config = dict(
    d_expert=32,
    router_score='softmax',
    routed_scale=2.5,
    init_std_router=0.0188,
    lr_router=0.000966,
    norm='rmsnorm',
    beta1=0.95,
    beta2=0.95,
    train_tokens=289800000,
    dataset='wikipedia_en',
)
Below are experts of layer 3 (counted from 0) of a mixture-of-experts language model. Rows are named router (the router's row for the expert), down (a neuron's output weights, with its number) and show model dimensions 128-255. Each number is 500 + 25 x the weight over its row's rms, rounded and kept within 0 to 999. Numbers have three digits each.
Before each expert's rows: a language model's description of what the expert responds to. This comes from a sample of Wikipedia text that the model never trained on.

# expert 6
It responds to: Articles and possessives opening a noun phrase, such as a, the, his, her, plus award words like Outstanding, Best.
router:475503521512454523517484510509523511509490467521533501493512508501508485482532493490488468533486499487502503480489475471504515508511495484481486481451445481513510500469521540481512556538518499500497494491539514479506487515494465468479476494512519501532532508475486492507507489476428482516525516473509526516467547479504521479519497512482519459557464456534528534498493523526547540532513
down0:490506519521508513497501488448480502512505481479502479477497558495503508529551526555523554469526484465548447516493489516508485502518474520485513510510471490503484538485510511565485495523507470510501507513532545534473514490525541492471510517516501536481496521530512539480549482484500517509482517461490485553518519494509492478517487525519526499494526441469505474506515458448524540517447
down1:484475525508491568479488493502522473545504502505489448500500501503483504519535520511509499479535491516528544539502492504548516459495482527528466492528530500494484469450458470514480519489509516513483506464474478525492509491506508518519528494497482468504482494510513497505541559479548517472543514492464523492498532506506529521533532497504490523505457510488492468497534487490461508499480
down2:478482513454536499473515512521459505455456500498490542514479502495555480510492443446501476483495501490469529480516498520518508464481481493513545489496502539510472449505503488522495497521492477514522501500490465430505499493506492563509495473539475494469513537496488508507528514459473531481498483516510482486478472472490487452532510483501475499490494457490527443501485530505509507486509
down3:494497468503440461540482476521473517518488496457512517507490499512495484483527527516502503484459518516442509505525524522515500471506504490499485508521486503444522448513472536515494520456500503500474490490482481501521506539514513538496490473513509530517519472496464499485481520542507517474564466502504462456469502514518499445517486481484509517458504527514509484509514515464532487537496
down4:527542466505518474518467509487459479504503520469498533518478504474490483523488523481499499556488541480507476483503488555482492512505510532563471506512487485490481500508497488534545541478477504515526480519501526463484483484482525514462473494499546449479499521478427504491541531498521501505530519505521509504557481495461483461470472526533515469530517474521518478508526513500526509497514
down5:476475518483496492531520491506498502510467467524471509466461519479479532486500495534525500459521467483496519476538497519491507503513522496501521522500518458492497476500515535495486505504502481475516462519473494555483508456544468497463484511484507480537493517474497458505540456523537503501511508529532480476447503509496457511522534504517483495502469523528494489517487481531517517472510
down6:497513504495478494525495525503473466490500458503496533488518478496511560496501494486479493523522482480469458469457514490526491504527515496495540479476525554512483526514511526496513528502487489500498490462512520516504458516504454455453512496446476484503504501487476509518444503499515505505554538514459477469498472517485550509488513457531468542521492508464555524493489495506473510474511
down7:529507487513491496487521542505491491513454495494511526453536472517513522504494502494487560536480485468528487500527513499524501496520514490486501499509518541533474484532512494498494509464486448466487471478495492509511480511493506488530482495481471489492529528484512456458493479495521443476523550498495514477527483505476485510496544521490507500529509452554426466537516489510533463446460
down8:484452500517495557526488478548531553509502525494537524516504487488534522499479481527510525451504518506482502539492465506488523530445477514511533523495497530499490496474512513515489516500504516501503504518539455508510487444497506520473526474535514508506480512525461568531506507490471504500487508509493515504471496511468512560498492507503518501472533501502539506474487446515489465477539
down9:551458506441499520477501485540494548494465486482482497548510503501460488496530494529517473506506501477511539525542440511456484480543468484482518488496495512508527509482527511532465496494522464510490480505463489504507501502533483500453553526502491474488521511511516523506502492511446462548489490530459475487509483509556534483474519517498478466481487510518468534493554452520468485507486
down10:511510516466540474469524494500496506467514541463459514520439463509485490476476486491540509422490496485527516477506492490524500471528530514526479531534473552490495489529524498502522539457525486497477485488485492533474485517479531513510501524487500500470455487508474484508527522512494494495496498519482506465498501498512481541477458443483488535472501540473513464495517520476454492490460
down11:487501501495523461453494521498544508473485478577466459519511480455538511510471531502510524482535481482514480556467509540491494491487468523543457530548509517501533484528517495537496464471503510535535466508469479495536477481504516528506515470524481529504505521496500546515469507519509566460503492474468516485506508506489523537516506512487507527486499497481481506502516489511513497523509
down12:479455454496489515534486544472514498486462488499509502504520480498519447512493527487522504481510492481469502515457499489471494519537446519472492523441474499489506510522492464483482551507487494476512512481470532506521473503524521507458491504506493519441447492507450492509492511459511481484470511479466464468441494482519514524470425515532519503485496497519541513523541555453503478503486
down13:502525473497502543485477541503445452514478520521522490483483444528518509503504547455498507476501483527500545519488491496508531517502516557510451518468518490485534484497521522497531528499502489495484529457525487492507508501484464467488512485548507496484521481418513471489462513522502556523461510503497515505457528503561486493488504509457470494502482516503489482485518505532501468525467
down14:503465478507541467508519505514506491449503517529482478474525499476511498516479480480495573492500488499511500498506497523479505493519508528513553543496520512498488516493502529497488500488453525492495492475504508499454510507474530471511491543506531491489485550513501472475498500468505517509518487500534447539529471462542469515522502531502489541487508522515470492473492489527471503506518
down15:566476505520495523486496484513522544518537481511474500460473537512478472527466539545518468520478507502479474439520485508512498478492526480468501530484546525500536502549503489489497522512481527534522518470528505508511469519519484534496546493454502499506471563485514473510484481479516498466451460515494497511502489446470505478521471462520480476524497462500527476508530498484473503474482
down16:528526503487443526531529510507532506539500537496515489507501522528528531536488474491527483505519452499541497490542489485489512523498575446500549482550469512480490485527527500529502523464527516504508518511475479487501525484504521482471481470511487506489482542519492545527509462510503495473476487495503512534495505521552507535482495483449520522480525498482494495512439499535532487509498
down17:455521525546481487519517480490475484495500492500501503491544449526492545531488535508504490467515504472489520479478501525499486507526499516487535479530498552528451504461517529468487514536535434552484462471500518500500527557521467492539480494496515527494458547495460503529491508521536515511544438501490526497487470500517508474513471538515533503492468498521510492462483495507484500487527
down18:496523460490497454555453488500467495512520530507499477509506481485531510529528490416500495530528466524479492515494464544502481528494542503496461477476508510502526494504479510509504502505464501550489525487539484531476512485511535480454487487465463539509541455477505512476499503496519517519474457464497441522497459468510521459494510489505474527482510494522487467495520480482523520468526
down19:529475527509486496513526479471533490515541517474548519504511491472471498527525529487528486481511446466542497460534462560504486484520482477469503467482498501532486494533521516491543514504484509548449480489531505537481468478526482492505484450529486515492519478483493514531495509469524539509501449528506478508488513540498485543495493524513496502520498474487502480453504477522530521475488
down20:520490493494491458490496465537480467500522496516523504481475505540524473506500512531515507514496506510492499529533530504523508468491502478518538470450512515500511543493474495518464459505461531526494539499487489512471507534475480490494493505466438454499462524462544527488519522515453521539495501546502538505529503517513424497475490471500478535473509505485430496553515530519521485463460
down21:503517515544542510488437501538465488508509477558574493497482457517485499507488470463487495528524475532472533506484472526522474543509555488508485542537495534500458526522537476480536499506538519478469517527479480498538467504526515512506535518468505478525498480477484513510456482459512535506504542504489498540549509553504478457518503524483498522501503464524461544479501477474527544518520
down22:489449509466457512509497517514525514526494537507516514484474499512506506502450493503533441428536522468519464506459502483471515514500474503481516469481497536499544481550532477519478488518483467508449498534522514546505488515496509516509453498494524453518502479503523485517533494527522471483475481477522524516531447531507489562503534512486482534514467471492490501491476520523487483458487